From a checkpoint of a small mixture-of-experts model trained on Wikipedia: 160 experts in each of 9 layers.
Below are experts of layer 7 (counted from 0) of a mixture-of-experts language model. Rows are named router (the router's row for the expert), up (a neuron's input weights, with its number), down (a neuron's output weights, with its number) and show model dimensions 0-255. Each number is 128 + 24 x the weight over its row's rms, rounded and kept within 0 to 255.
After each expert's rows: a language model's description of what the expert responds to; "comes before" lists some tokens at least twice as common just after its tokens as in all text. This comes from a sample of Wikipedia text that the model never trained on. Tokens count by the router's weight.

# expert 46
router [151 109 145 113 104  82 128 143 118 115 113 124 163 111  89 161 127 146 152  41 180 129 142 141 121 121 149  95 133 143 170  82  93 134  97 125 149 112 134 152 176 141 114 133 156 146 113 165 139 119 105 127 150 159  95 153 101 147 109 142 156  99 147  96 156 138 133  85 119 126 143 118  82 116 121  98 132 142 178 168 154 135 126 116 113 156 133 100 161 165 138 110 168 117 138 123 129 136 167 105 109 134 107 175 149 141 106 121 136 111 141  95 134 177 177 156 136 120 120 105 117 105  89 133 149  88 157 154  93 159 156 133 143 138 174 146 127 144 148 142 209 140 141 130 118 132 103 135 177 152 135  77 119 154 145 154 122 146 126 132 161  96 122 102 130 132  98  84 136 101 151 142 128 113 168 116 108 138 139 132 162 121 120  67 104 126 101 109 146 110 109 111 160 121 141 125 151 148  96 129 171 114 137 139  93 131 135 129 107 103 125 152 131 135 104 120 100 133 184 127 147 120 148 135 135 142 159 123 101 114  97 123 118 131 156 142 147 119 158 131 111 133 160 138 142 116 128 136 117 132 113 128  71 147 132 135]
up0 [142 165 130 117 117 132 128 152 127 133 118 122 147 123 151 151  78 159 120 140 158 137 168 136 151 138  70 115 100 139 121 124 138 152 138 126 159 121 101 185 127 129 120 143 156 125 146 126 123 101  79  74 132 103 139 133 129 110 174 160 151 148 135 103 118 126 103 120 166 153 145 159 142 149 170 133  90 135 114 123 109 128 154 111 130 114 105  93 143 117 131 117 105 168 109 144 112 126 115 129 161 167 169 163 170 125  85 105 128 150 142 136 142  95 129  94 138 106 200 102 153 114 121 114 138 132 100 168 142 138 106 107 141 100 109 121  89 105 131 117 107 157 151 147 139 108 186 187 115 126 137 120 112 132 137 150 124 129 136 145  92  93 100 156 109 115 142  93 106 145 110 110 103 135 123 158 104 135  91 167 122 119 178 114 141 125  88 160 153  53 150 119 148 158 138 127  72 151  94 122  94  95 108 138 151 120 106 129 112 102 132 123 118 122 134 107  89 150 138 134 162  88 102 156 119 148 143  96 138 108 105 124 101 177 118 146 115 109 127 108 111 140 124 131 161 163 143 105  91 149 132 151 110 140 160 164]
down0 [118 128 143 136 116 111 132 124 127 118 180 133 152 121 120 142 141 107 122 160  85 123 139 139  78 122 167 173 149 131 114 142 128 144  99 127 113  85 142 113 126 140 112 131 134 115 144 111 171 151 123 132  99 100 143 136 166 165 131  76 100 159 156 148 164 140 153 131 134 148  67 139 120 150 150 122 138 166 133 167 149 150 140 157 137 116  91  95 107 121  95 115 157 135 129 135 141 134 123 128  97 145 142 163 102 141 146 124 139  93 151 120 115 125 138 165 122 120  73  68 136 130 111 145 136 101 162 127 126  92 116 103 110 158 110 148 138 103 150 101 146 122 107  71 115 114 119  57  90 100 112 140 127  69 141 123 110 119  93  78 163 150 146 128 122 142 120 135 118 122 146 121 134 136 128  88 117 154 118 146 159 176 132 155 138 112 139 133 110 141 132 148 125 133 197 133 153  76 154 134 140 138 105  98 123 124 133 116 127 161 166 108 112 106 107 114 121 123 147 113 124 123 119  90  95 130 158 107  84  87  92 153 162 179  55 133 119 164 112 143 151 174 139 130 127 154 159 124 131 134 152 106 110 134 143 127]
Sentence-final periods fused to word endings and the line breaks after them, such as y., ed., ation., plus the next The.
comes before: "\n", " The", " He", " In", "The", " It"

# expert 32
router [119 116 104 125 137  93 149  99 133 103 139 142 169 114 112  90 153  81 114 123 173 175 156 124 128  75 104  80 151  92 101 122 136 143 110 139 161 142 168  98 155 128 157 125 136 125 106 143 162 122 140 140 142 129 100 134 166 130 164 179 147 110 144 144 170 120 130 113 108 136 140 137 130 178 150 132  97 119  56 162 159 118 143 104 170 133 118 154 123 120 148 152  99 148 114 137 121 147  91 112 148 112 114  70 138 148 129 148 124  99 102 123 106 100 144 130 115 139 159 137 156 114 122 129 129 104 112 134 135 113 135 118 136  82 102 121 140 133 140 160 121 127 162 135 170 108 149 114 169 112 140 126 139 123 159 148 182 116 144 145 177 137 143 117 128 152 137 120 141 116  93 145 125 144 138 157 105 173 167 126 123 132 140 129 139 167 143 134 131 160 107  92 118 142 123 186 137 116 137  92 155 135 155 132 149 109 149 153 144 111 116 160 132 191 122 109  93 166  96 128 160 115 164 152 100  91 118 115 123  90  73  70 110 134  80 139 142 157 128 127 125 138 134 165 144 124 147 129  96 117 130 116  83 124 158 145]
up1 [127 181 114 154 148 136 114 105 137 148 138 133 120 102 173 119  84 127 138 122 170 118 154 110 129  82 123 147 141 104 162 143 117 171  97 143 149 152 141 170 128 107  85 116 130 138  96 112  85  96 117 111  92 110 123 114 129 116  99 154 122 132 116 134 125 115 128 137 146 152 109 100 115 139 101 101  90 151 120 114 133 165 117 144 123  94 132 150 183 139 117  94  78 142 133 159  96 162  88 132  82 106  91 121 157 121 129 115  75 165 152 168  85 129 126 131 109 150 142  84 135  95 120 169 177 131 117 107 149 103 174 141 125 118  86 135 153 171 140  78 175 117  97 167 185 109 118 110 110  86 161  90 161  84  92 125 123 152 118 127 145 156 117 119 103  96 108 133 136 141 105  99 135 135 157 111 109 118 127 129  99 117 152 107 146 100 120 149 106 155 114 120 120 115 157 103  93  97 147 121 125 143 160 121 155 133  99  92 106 148 130  91 135 136 135 129 132 125 164 167 116 114 159 119 161 117 127 136 138 116 106 153 124 150 120 143 137  89 154 134 127  98 130 180 123 112 151 105 173 143 121 127 143 134 133 129]
down1 [112 147 128 112 172 151 111 157 147 104 116 149 173 117 139  71 102 150  94 148 140 148 151 133 137  65 118 143 138 127 135  93 125 122 112 151 108  69 121 180 159 120 103 166 145 109 143  87  98 133 136 113 117 133 124 131 116 172 122 126 117 150 133 115 124  85  95 124 131 132 149 112 126 132 132 115  94 164 148 109 150 131 125 139 101  85 102  60 152 134 151  79 100 159 129 149 166 122 136 102 148 144 126 148  83 130 102 131 187 165 118 111 124 120 129 145 134 109 175 131 156  99 115 146 118 140 133 140 109 175 110 124 188 152 138 141  79 139 157 107 147 116 130 130 100 115 157 143  95 106  96 118 114 144 119 152  92 137 126 146 135 157 117 157 153 171 155 112 104 126 138 136 130 122 123 149 139  87 164 158 142  95 123 105  83 165 110 150 159  87 158 118 141 107 147 121 123 116 129 141 133 138 102  90 114 132 129 166  59 112 116 138 164  86 127 165 161 111 143 122 160 109 117 108 133 158 124 121 132  72 141 115 119 124 122 134 110 105 120 124 160 125 133 146  90 119 134 144 134  96 146 130 133 167 102 148]
Line breaks after section headings and paragraphs, heading markers, and emphatic adjectives such as main, most, important, widely.
comes before: "-", "\n", "|", "The", "==", "==="

# expert 55
router [ 73  98 111 174 122 175  94 126 144 167 152 125 122 102 143 127 126  92  92 124 169 138 151 151 127  85 115 122 127  92 145 107 106 108 144 141 159 137  80 170 116 134 114 131 140 130 145  96 171 164 122 135 111 164 173 142 144 110 144  84 140 117 122 131  76 101 119 125 105 139 120 170 123 119  97 172 109 130 124  91 130 142 115  84  96 114 141 134  70 142 105 133 142 182 143 144 133 136 163 161 117 151 170 108 175 113 147 140 117 141 127 115 121  94 115 141 121 104 139 100 175 110 189  81 156  89 152 151 122 145 104  77 113 177 140 110 105  83 146 119 129 148 140 153 108  93 137 147 133 114 157 140 149 148 121 117 171 179 123 153  91 122 101 124 113 142 109 107 116 133 117 120 133 137 120 160  94 103 120 168 100 183 105 120 117 106 128 140 120 142 100  96 143 143 117 107 115 106 104 125 120 153 101 103 119 147 132 146 156 149 113 137 158 122 119 100 120 137 122 159 109 138 103 146 123 118 152 141 150 125 110 140 106  93 157 100 132 150 124 164 139 119  92 132 101 154 150 131  90 132 134 103 119  91 131 124]
up1 [159 101  95 173 117 109 140 143 133 161 135 175  93 135  83 136 139 140 122  86 141 182 139 141 137 151 118 130 126  91 103 107 107 140 154 144 155 120 119 134 117  98 133 146 110 122 202 132 147 101  93 132 159 120 109  74 115 121 139  97 118 140 131 130 128 112 118 120 140 140 151 137 137 149 123 123 121 146 121  74 136 160 123 109 118 136 144 135 113  96  95 112 122 140 114 117 139 145 172 173 160 116 142 151 178  99 148 131 129 102 119 154 123 106 149  66 147 108 137 136 152 115 111 106 108 145 122 144 131 129 131 120 130 121 126 128 139  44 113 126 129 133 149 120  91 124 137 127 117 109 159 176 111 106 145 105 126 116 110 104  86 133 116 113 118  98  93 120  99 127 138 148 121 104  96 123 139 114  74 147 133 148  87 110 168  75 122 147 112 117 186 137 111 113 116 135 132  72 135 152  94 158 101 132 138 111 130 163 151 122 108 122  95 115 142  88 138 156 111 150 137 151 138 172 109 121 150 109 156 126 133 168 160 121 118  59 160  98 128 159 134 109 123 101  98  69 109  87 139 133 128 139 100 126  82 108]
down1 [ 92 163  90  97  93 125 117 112 164 125 126 117 103 110 104 151 123 135 137  66 116 134 148 132 146 162 149 114  75 183 120 148 119 140 127 137 122 118 154 130 132 159 140 158  92  91 124 147 140  94 140 146 147 125 134 146 114 149 143  86 132  98 109 110 199  94 147 121 138 116 156 167 128 137 119 114 147 146 173 124 113 120 127 109 122 151 114 163 125 146 172 144 122 116 151 171 119 113 138 131  95  93 119 142 166  85 134 128 142 122  83 130 130 134 105  68 105 121 135 110 130 134 134 115 130 119 118 125  85 142 130 128 101 122 137 153 136 106 138 133 119 140 139  82 147  90 165 176  80  74 142 109 147 144  97 141 108 162 130 113 127 118 158 148 156 138 166 121  80 138 150 123 139 103 110 163 145 122 151  95  85 169 125 148 108 162 129 136 139 136 121 144 133 167 157 142 139 164 139 115 120 126 146 151 150  69 141 172 104 120  94 132 148 103 123 112 148  95 120 109 146 109 106 153 146  78 119 140 138 136 156  59 100 130 122 150 158 124 151  98 153 131 108 139  99 153 116 102 114 148 133  97  77 137 131 153]
Country, region and geographic names and their final pieces, often after the, in or United: Japan, Kingdom, Hong Kong, South Vietnam, coordinate ″W.
comes before: ".", ",", " and", " of", " in", "'s"

# expert 22
router [157  91 147  99 117  87 135 151 120 119 114 134 162 116  94 156 146 147 145  41 177 129 145 131 128 128 162  97 126 138 186  82  87 128  95 115 140 116 143 137 160 145 119 125 160 143 106 172 124 114  95 121 148 161  80 158 106 141 116 131 160  94 146  92 152 139 144  93 127 125 141 116  88 120 130 104 141 143 172 166 149 129 126 118 122 162 119  96 155 167 148 115 168 123 135 129 130 143 154 109 110 134  95 182 148 148 121 125 134 115 149 102 139 182 167 150 139 131 111 104 118 115 105 156 144  90 146 147  94 148 154 130 152 132 183 139 131 137 146 140 217 140 145 131 119 136 108 133 176 148 131  98 118 148 152 151 131 145 130 121 162 108 117  98 135 126 111  80 139  97 150 132 124  99 149 125  97 125 147 134 145 131 107  73 103 134 109 108 141 118 102 122 158 131 142 117 152 141  76 132 170 123 150 145  96 135 132 134  99  89 124 162 128 146 108 113  91 146 188 104 144 124 144 131 137 143 141 137 100 110  97 123 125 135 147 141 157 106 151 135 109 135 158 128 146  98 130 145 121 124 110 125  88 138 126 136]
up0 [166  92 157 129 161 106 134 146  86 157 102 133 139 169 139 162 153 123  68 148 126 132 116 116  90 133 158 119 113 145 117 134 146 141  83 138 112 106 111 170 126 125 138 160  81 121 136 158 131 115 119 144 110 101 187 150 142 114 140 129 141 146 102 176 161 125  99 106 127 164 133 134 132 161 146 137 186 100 103 123 114 126 113  94 108 129 118 153 104 112 148 150 159 136 120 142 120 115 122 182 137 116 123 106  93 170 155 148 124  94 175 123 171 146 115 127 129 103 128 123 133  85 122 151 121 129 122 118 174  88  88  79  80 118 134 159  85 103 112  79 108 103 144 143 109 132 140 128 121 115 104 146 141 104 112 139 141 147 126 101 100 101 152 119 127 106 146 117 135 131 104 105  80 140 102 108 128 123 134 159 131 112 115 103 136 144 101 145 112 115  93 127 152 155 141 118 133  84 106 166 105 100 157 133 136 114 125 105 184 171 116 117 159 144 133 105 150 141 141  59 129 123 128 148  89  66  94 104 177 140 179 104 132 141 136 123 104 128 139 114 124  98 124 156 111 116 136 113 145 130 109 132 125  88 148 148]
down0 [114 112 113 135 106 118 114 127 130 136 131 140 119 108 140 179 133 148 107 160 122 143  95 125 110 127 121 147 136 143  89 126 166 119  84 115 125 143 151 179 124 102  93 141  77 148 145 158  86 147 124 151 116 137 176 117 132 167 125 153 133 165 130 172 147 104 138 101 127  76 139  99 147 185 116 123 135 176 129  94 151 137 145 136 155 114 171 153 119 132 154 130 143  94 148 138  78 120 142 187 130  81 105 118 140 164  98 120 154 157 125 120 167 107 106 156 135 123 134  98  88  70 127 130 127 137 126 146 176  91 128 107 127 126 135 118 118 131 167 123 133 124 128  99 123 126 131 110 106  91 134 122 117 158 163 131 164  87 144 187 129 166 137 135  86 114  66 132 140 116 173 146 136 140 137 114 139 143 136 140 159  84 118 137 112 107  73 147 116 121  92  70 121 116 149  98 141 135 127 117 120 147 106 109 107 100 105 147 127 137 133 118 131 123 120 162 125 149  88 158 100 120 129 135 108 146 141 125 123 112 138 161 144 108 109 144 130 157 110  90 123 128 133  99  60  93 182 136 136 162 135 118 150 137 108 143]
Forms of be such as was, were, been after a subject pronoun, sentence-final periods on word endings, and pipe cells in tables.
comes before: "\n", " The", " ", " a", " He", " In"

# expert 27
router [166  92 152 110 114  84 129 144 114 123 108 135 160 106  96 148 148 143 149  49 172 130 139 126 127 129 168  96 127 136 180  80  79 130  93 129 141 106 138 134 165 152 121 127 165 153 114 157 125 118 101 116 152 163  87 149 106 143 113 135 147  87 137  97 153 139 144  96 118 118 149 109  95 120 123 102 138 137 177 172 151 128 125 121 124 161 134  85 153 175 129 115 163 109 145 119 135 136 151 107 111 124  95 187 147 136 128 126 140 116 150  99 131 177 169 151 135 139 111 109 117 110 110 155 140  91 136 133 112 148 152 131 142 132 170 125 122 135 137 143 214 138 133 131 126 120 108 129 170 165 132  95 118 146 161 148 137 153 123 123 156 104 112  97 135 127 105  72 143 100 143 131 124 104 154 122  97 121 146 126 145 133 100  66  99 137 116 106 142 102  88 127 152 137 133 121 158 133  72 133 175 120 144 135 106 125 131 130 105  96 116 161 127 151 109 121  93 145 188 106 148 126 143 132 127 152 153 138 109 103  95 119 124 125 149 131 156 104 142 133  94 139 149 132 153  95 134 149 117 127 113 121  86 137 123 147]
up1 [183 197  75 120 133  98  81 127 134 101 180 135 106  92 139  87  87 108 117 110 123 128 122 140 118 112 133  91 111 131 134 132 145 131 100 134 157 109 114  98 155 111 128 153 137 159 165 130 127 128 103  58 112  78 105 100 163  98 139 161 112 131 119 152 122 123 120 151 125  95 171 165 133 146 118 140 114  98 127 150 132 134  82 148 102 152 153 139 126 146  62 121 118 106 126 134 122 103 138 140  92 125 131 156 104 125 129 109 145 103 159 136 113 114 135  98 126 114 121 172 147 143 105 144 128 164 171 123 167 114 130 156 108 116 123 123 128  94  98 140 148 171 116 148 122 150 104 110  83 160 151 118 133 112 145 113 125 131 167 140 107 164 154 144 137 106 153 137 156 132  97 122 116 135 135 120 128 166 116  97 143 114 133 109 136 186 124 135 134 146 140 103 103 149 160 170 122 124 146 158 104 121  90 145 166 118 165 100 130 169 118 164 148 103 161 136 113 131 126 149  91 125 115  99  96 140  64 102 117 145 171 157 138 115 119 144 121  92 104 133 133  90 103 138 157 144 132 166 136 102 124  93 117 101 137 101]
down1 [148 106 126 108 149  76  84 179 146 176 132 109 163 150 135 113 130 103 129 144 114 146 110 136 165 134 104 108 102 132 108 167 153 122 130 110 145 131 153 137 140 108 115 123 126 175 127 145 124 127 169 114 114 139 155 113 124 147 151 161 158 121 111 128 146 159 150 166 151 125 148 125 128 109 118 171 146 125 152 156  99 124 124  99 107 158  91  79  78  94 169  85 152  72  97 135  88 103  71 124 115 112 120 110  98  89 136  84 157 147 134 114 154 110 146 115 173  87  76 132 118 132 161 113 129  74 103 130 115  86 109 137 133 137 141 126 114 140  94 130  95 158 158 116 106 116 139 138 119 133 132 147 158 178 119 167 144 109 138 127  96 121 100 114 109 122 127 128 146 151 141  61  66 133  91 177  85 108 143 121 147 150 149 104 153 131 146 187 140 133 127 154 124 157 175 127 129 124 116 129 122 167 145 130  95 140 142 100 108 114 121 154 156 134 133 145 134 122 147 122 122 128 118 120 124 141 137 110 104 148 136 113 176 104 126 135 169 125 113 108 109 129 156 109 120 162 143 135 105 120 119 164 119 107 155 131]
Prepositions, conjunctions and modal or auxiliary verbs that link clauses in running prose, such as to, with, for, than, would, could.
comes before: " the", " a", " be", " his", " her", " not"

# expert 33
router [159  90 153 107 116  88 130 147 122 117 113 134 164 111  93 154 141 142 147  39 179 129 142 132 127 127 161  99 131 136 182  82  88 128  95 117 144 111 146 141 163 146 119 125 163 146 109 169 124 117  97 123 154 162  85 157 105 144 112 133 158  95 144  96 151 135 137  95 127 122 145 111  88 117 126 106 139 141 170 172 152 128 132 122 120 158 126 100 156 174 140 113 171 119 133 127 133 144 158 104 107 130  98 182 148 140 123 120 132 111 147 104 134 184 176 148 135 130 112 107 116 109 107 149 142  89 141 145  99 149 152 133 147 129 176 134 129 139 144 143 214 138 142 132 122 129 108 131 174 153 130  91 119 149 156 150 135 146 124 122 161 106 119  97 136 130 107  84 134 102 145 134 120 105 150 120  96 124 143 134 147 128 111  64 101 131 111 110 143 109  96 121 156 137 138 119 156 137  79 131 175 120 145 142 103 131 133 134  97  88 123 161 124 148 104 117  90 145 190 108 148 125 142 130 138 150 145 138 103 109  93 121 123 130 153 139 155 106 154 135 110 140 153 127 145 100 127 145 122 131 110 128  82 138 124 135]
up0 [174 146 104 101 148 141 106 132 133 136 127 124  97 176 117 139  73 145 121 109 121 119  70 118 155 116 136 123 134 162 154 125 133 146 182 120 135 135 122  84 124 119 167 109 119 138 143 143 121 122 136 107 102 159 133 110 141 112 145 150 139 157 127 171 126 127 106 134 122 116 125 148 124 124 134 149 111  75  62  98 144 145  88 110 103 108  80 128 108 160 105 116 141  98  97 161 131 143  83 111 157 173 136 123 101  71 117  80 177 125  98 159 143 113 124 106 103 140 155 102 158 163 101 123 121 133 149 120  99 143 108 129 124 146 115  78 147 163 162  91 121 146 131 119 157 114 139 102 122 163 115 145 158 133 156 106 165 109  88 123 126 115 162 123 132 142 150 139 115 150 144 146  92 136 122 140 133 155  98 165 133 128 131 115 122 160 119 105 108 115 118 156  85 170  84 102 144 137 122 113 134  76  87  91 139 119 150 129 121 115 153  99 184  82 142 118 112 115 122 114 128 112 158  89 105 111 138 103 147 118 158 114 133 160 131 164 120 152  88 109 150 107 177 155 109 125 147 135 152 114 134 180 147 122 111 124]
down0 [136  93 124 150 140 118 137 169 103 139 127  99  76 121 123  95 149 125  91 134 144 119 109  81 136  88 120 125 115 111 108 120 120 137 150 142 170 128  63 126 132  90 108 120  95 136 102 110 133 102 131 185 124 139 108 142 118 145 150 140 174 159  88 182 148 123 164 128 118 130 129 147 136 135 121 107 138  80  90 121 121 153 162 160 123 144 134 124 105 147 141 102 122 183 144  99 117 124  96  85 194 169 140 126  96 135 134 131 132 128 123 156 127 141 116 127 109 108 142 153  85 133 162 123 131 153 112 117 173 106 159 101 109 106 185 122 116 120 139 131 116 109 154 124 111 126 133 131 153 138 147 159 137 150 116  72 148 169 115  83 134 126 134 147  74 175 147  97 157 120 117 104 153  89 182 135 114 125 131 152 130 114 126 110 114 119  98  99 149 141 110 148  95 104  93 113 111 142 105 134  76 133 128 119 178 138 156 156 164 145 119 119 121 180 151 133 143 132  86  94 107 143 169 131 107 132 162 143 129 146 110 145  77 118 136 116 131 140 102 133  91 157 112 122 125 143 121 147 135 126 163 150 108 114 124 160]
Sentence-final periods fused with word endings, line breaks, and row-starting pipes or list dashes, such as ing., ation., him.
comes before: "\n", " the", " The", " In", " He", " It"

# expert 0
router [158  87 152 109 116  87 132 146 123 121 115 138 164 109  95 154 141 140 146  43 176 130 143 129 130 133 164 101 131 138 181  84  86 127  93 117 142 111 147 137 166 148 121 127 161 147 106 167 125 115  94 120 153 167  87 159 103 145 109 134 160  94 146  98 150 134 139  94 129 125 147 112  86 122 129 106 139 141 170 170 153 126 132 125 122 160 129  99 156 172 141 113 174 117 134 129 136 143 155 107 107 132  97 178 147 141 126 120 132 112 148 105 133 185 173 146 135 130 108 105 117 109 107 148 144  89 140 138  99 147 151 133 147 134 176 135 129 138 145 144 212 137 144 131 122 126 109 131 176 154 127  95 122 149 157 150 133 146 125 121 164 107 112  93 141 129 109  81 137 104 145 133 120 105 149 118  94 125 146 135 151 131 109  66 100 130 114 110 141 110  97 126 154 137 142 116 155 137  75 133 171 120 144 142 100 130 136 134  96  91 125 159 126 149  99 115  91 145 190 110 144 122 143 132 139 149 150 141 102 110  93 122 120 131 152 142 152 109 155 132 108 143 154 128 146  99 126 146 123 129 110 130  84 134 124 135]
up1 [104 128 125  96 160 191 117  98 121 108 151 120 121 130 133 144 119 111 161 156 126 119  93 165 127 160 141 124 173 127 127 154 108 122 140 118 165 132 147 115 100 124 147 130 125 136 123 110 112 167 104 106 149 138 136  93 103 116 132 127  73 165 152 111  96 134 135 161  93  91 150 148 143 124 150 135 129 122 101 135 110 183 118 143 148  96 143 162 138 125  85 113 134 147 155 131 130 134 133 102 154 166  80 117 102 163 145  97 130 159 123 150 188  92  80 155 105 136 156 144 108 151 132  88 100 123 156 102 189  97 134 150 134 147 113 137  98 154 148 133 124 108 162 141 143 150 134 114 141 124 139 105 123 114 198 123 173 178 139 124 143 133  98 109 166 103 129 125 141 142 101 139 112 137 121 117 131 161  85 138 141 152 145 176 173 129 111 133  92 127 118 114 174 169 123 137 151 176 109 159 114 129  71 183 139 109 143 149 120 196 148 122 135 128 119  98 113 129 166 140 107 118 116  81 117 132 122 144 134 155  92 146 139 122 117  99 102 149 133 148 125 120 157 116 139 120 149 138 115 130 143 157 137 110 121 157]
down1 [ 99 109 120 105 119 144 122 120 155 100 113  99 115 157 114 127 138 146 157 191 118 110 147 155  86 128 114 114 178 152 123 199 138 127 143 141 117 168 157 106 127 134 136 129  92 120 163 171  79 142 137 100 111 130 112 125 114 119 112 153 134 127 129 178 117 144 118 132 124 147  46 103  96 145 119 136 143 133  88 132 133 144 148 133 114 139  99 119  95 130 119 148 102 130 139  50 100 147 173 128 146 115 141 159 128 140  97 128 128  63 132 103 142 126 143 148 149  95  97 121  52 144 137 146 133 137 121 127 124 111 154 124  88 133 118 128 121 125 147  95 131 134 133 104 159 172 112 100 157 140 173 158 122 106 152 131 149 167 169 126 154 136 127 144 131 118 123 117 124 176 149 129 133 129 158 118 124 123 162 109 145 115 120 122 131 133 133 128 151  81 102 131 154 108  91 168 107 122 107 174 125 109  94 150 139 143 138 126 139 130 133 107 128 128 120 119  86 111 150 168 144 151 116  62 167 155 146  85  88 132 150 140 134 124 135 114 158  91  93 160 130 120 121 155 119 139 111 111 114 136  96  75 157 135 125 119]
Prepositions, articles and sentence-final periods or line breaks in running prose, such as of, in, the, during, city.
comes before: "\n", " the", " The", "|", " a", " In"

# expert 48
router [146 117 149 138 117 115 130 149 143 115 111 108 171 122 112 151 123 143 151  98 147 136 141 156 150 130 168 134 112 133 159 142  91 128  90 131 141 134 127 149 162 158 128  93 136 126  76 172 151 104 132 108 142 150 137 160 105 170 130 109 151  96 108  87 158 100 116 110 119 123 150  99  85 142 116 130 136 147 198 141 148 139 148 139 106 150 130 109 127 172 124 131 114 116 114 132 109 170 125 134 125 154 104 150 194 122 136 109 138  81 129 151 127 156 197 168 143 139 118 124 165 125  82 159 133 135 135 127  98 131 138 156 149 131 131 153 138 127 136 121 212 146 167 129 127 141 123 117 150 139 135 110 142 126 142 114 132 149  99 149 170 117 137 120 166 123 142  84 128  77 135 128 113 107 170  99 131 102 153 119 133  98  86 103 128  97 125 129 143 148 109 136 137  83 142 103 124 112 125 137 164 133 166 129 129 104 163 141  98 106 151 145 138 173  78 100 100 133 160 136 143 136 144 103 144 119 162 159 111 115  89 122 120 135 176 167 170 123 142 176 111 129 138 153 124 103 145 158 141 172 141 146  84 166 113 132]
up1 [118 110 111 162 138 107 123 145 137 198 105 129 128 123 148 116  92 142 100  94 100  72  90 172 129 130 127 120 136 127 128 128 170 143 140 144 124 111 147 167 131 110 162 127 127 135 145 109 169 145 127 120  99 159 110 124 140 140 192 104 100 157  92 152 172 154 144 113  49 123 115 117 100 117 112 155 105 134 103 170 136 170 130 151  91 134  82 135 119 113 141 153 104 114 139 148 116 118 168 131 165 157 147 119 119 103 167 111 142 144 152 137 146 135 140 176 153 157 125 128 108 166  99 126 136 150 143 125  77 128 136 116 113 122 115 181 161 136 155 116 130 111 146 116 106 133 147 126 156 118 108 114 123 137 150 123 121 132  85 116 100 160 183 140 110 141 128 125 132 131 136 142 118  88  99 126 113 129 115 156 108 121  86 156 111 118 129 141 112 103 133 153 169 121  82 109 151 105 147 138 136 152 172 133 147 136 128 150 104 161 126  95 128 123  80 129 178 115 141 124  64  89 146 123  95 116 141 125 151 111 124 105 125 114 123 134 111 100 126  96  98 119 115 171  92  95 165 138 108 116 174 108 108 163 109 155]
down1 [136 169 130 174 161  88 208  91 119 110 155  94  85 130 172 141 143 161 121 128 114 145  99 123 123  77 160 120 137 143 145 114 122 120 105 145 153 184 116 137 110 131 151 102 176 102 120 132 125 148 112  92  66  95 140 101 107  98 138  87 143 145 114 120 126 164 121 147 137 182 161 156 117 123 131  96 173 133 127  99 145 100 116 120 127 137 131 128 118 125  77 145 100 134 128 104 137 172 118 136 133 118  92 144 109  89 160 139 106 116 132  98 106 100 119 171 139  96 114 132  86 119 135 161  72 124 115 146 143 112 132 112 149 151 128 117 165  86 136 114 148 168 115 128 129 147  99 119 141 155 143 121 153 118 122 153 157 148 114 126 112 149 115 134 139 164 146 135 115 152  84 108 130 156 168  51 137  99 131 115 128 139 137 128 140 142  72 127 108 138 141 124 133  85 161 124 127  63 108 129 104 115  93 108 127 131 128 124 133 139 157 112 144 173  99 134 124 122 161 104 153 144 141 137 126 129 114 141 129 137 129 126 121 166 153 129 115 121  85 127 136 137 146 112 133 131 194 134 103 128 159 125 109 146 157 115]
Line breaks ending list items, headings, table rows or paragraphs, plus occasional words like owned, brick, J.
comes before: "-", "|", "\n", "The", "===", "=="

# expert 13
router [161  96 155 101 119  98 134 147 122 131 122 134 167 108  96 165 141 139 148  49 185 141 130 132 133 138 162  97 128 151 181  87  82 117 105 129 138 116 143 139 167 151 121 138 170 141 115 153 125 118  99 131 156 161  93 160 104 134  99 137 161 105 156 100 156 129 160 105 131 126 145 104  83 125 124 101 143 148 167 168 163 128 125 123 130 165 141 101 153 162 147 117 178 109 127 136 143 147 154 104 111 134  96 171 154 130 133 129 133 111 145 112 148 186 181 153 133 139 109 116 119 110 120 159 146  87 144 144 107 150 161 133 146 135 166 138 133 148 149 152 209 143 149 135 117 115 104 139 166 154 125 100 126 151 159 150 131 136 126 133 158 115 125  93 152 133 113  83 134 112 150 127 115  94 157 127  98 120 163 134 150 123 121  71  92 128 112 109 155 115 107 119 160 140 137 129 160 142  79 134 172 131 151 137 112 122 135 130  97  88 117 157 126 137  98 114  92 134 184 102 143 126 138 132 144 153 145 139 115 120  97 130 116 127 148 147 164 118 159 136 115 150 163 129 155 104 130 147 129 143 110 137  89 129 125 123]
up1 [159 151 143 108 122 142 129 139 109 165 115 140 144  89 132 161  98 100 156 112 115 135  73 137 152 127 158 120 146 134 159 153 170 147 140 151 122 148 133 143 135 143 132 138 123 126 143 160 130  92  84 165  93 111 136 124 150  62 109 119 109 137  94 151 164 102 158 152 117 125 141 132 170 133 106 101  93 126 115 129 140 125 100 143 133 129 132 122 111 114 127 133 136  96  60 129 169 125 106  99 130 105 120 144 147 181 200 125 147 146 147 151 152 136 150 119 144 127 128 165 121 132 140 168  60 117 135 133 127  61 124 100 109 152 128 122 153 161 133 137 157 154 126 182 158 131 141 126 100 162 150  96  94 116 143 134 119  93 141 110 169 118  94 148 137 137 161 104 134 132 160 122 118 143 160 154 129  94 156  93 119 132 165  86 141 136 148 126 124 118 120 121 128 169 133 115 118  96 125 113 162 153 135 153 184 117 120 105 117 131  80 127 107 118 149 115 121 135 136 125 127 112 119 137 184 151  70 134 128 181 163 146 134 132  96 122 166 120 152  94 154 152 135 105 109 142 120 141 151 131 168 152 147  94 127 111]
down1 [156 142 109 126 140 156 133 127  74 112  74 107 129 130 124  74 147 106 130 118 101 106 150 151 133 181 130 144 133 141 119 137 142 141 113 138 116 148 128  85 111 150 148 141 104 122  90 152 107 129 122 173 124 146 136 161 110 126 137 125  73 127 156 141  68 128  95 170 112 131 144 127 140 115 133 136 125 122 120 125 133 118 108 184 191 124 136 155 118 151 160 133 107 111 120 134 100 152  87 121 132 147 167 146 144  99 106  97 153 125 152 105 136 170 113  71 132 124 125 133 159 160 133 161 105 129 116 112 127 106 154 127 164 148  74 111 142 145 125  77 194 118 126  85 162 102 144 167 112 136  98 125 122  77  88 123 114 111 118 143 134 118  89 105 126  93 125 119 110 103 189 136 148  87 162 128 128 120 156 124 108 116 137  96 123 124  98 120 133 136 149 130 118 125 127 133 150 136 150 134 118 147  85 159 121 124 173 153  68 151 159 130 105 131 132  53 182 123 147 129  93 124 124 122 132 101 152 143 137 158 109 160 110 155 128 121 130 139 125 129 145 119 144 120 135 112 127 136 145 157 155 120 155  74 146 128]
Prepositions, above all of, for, on, by, during and among, right after a noun or verb and before a noun phrase: fleet of, sold for.
comes before: " the", " a", " his", " its", " their", " her"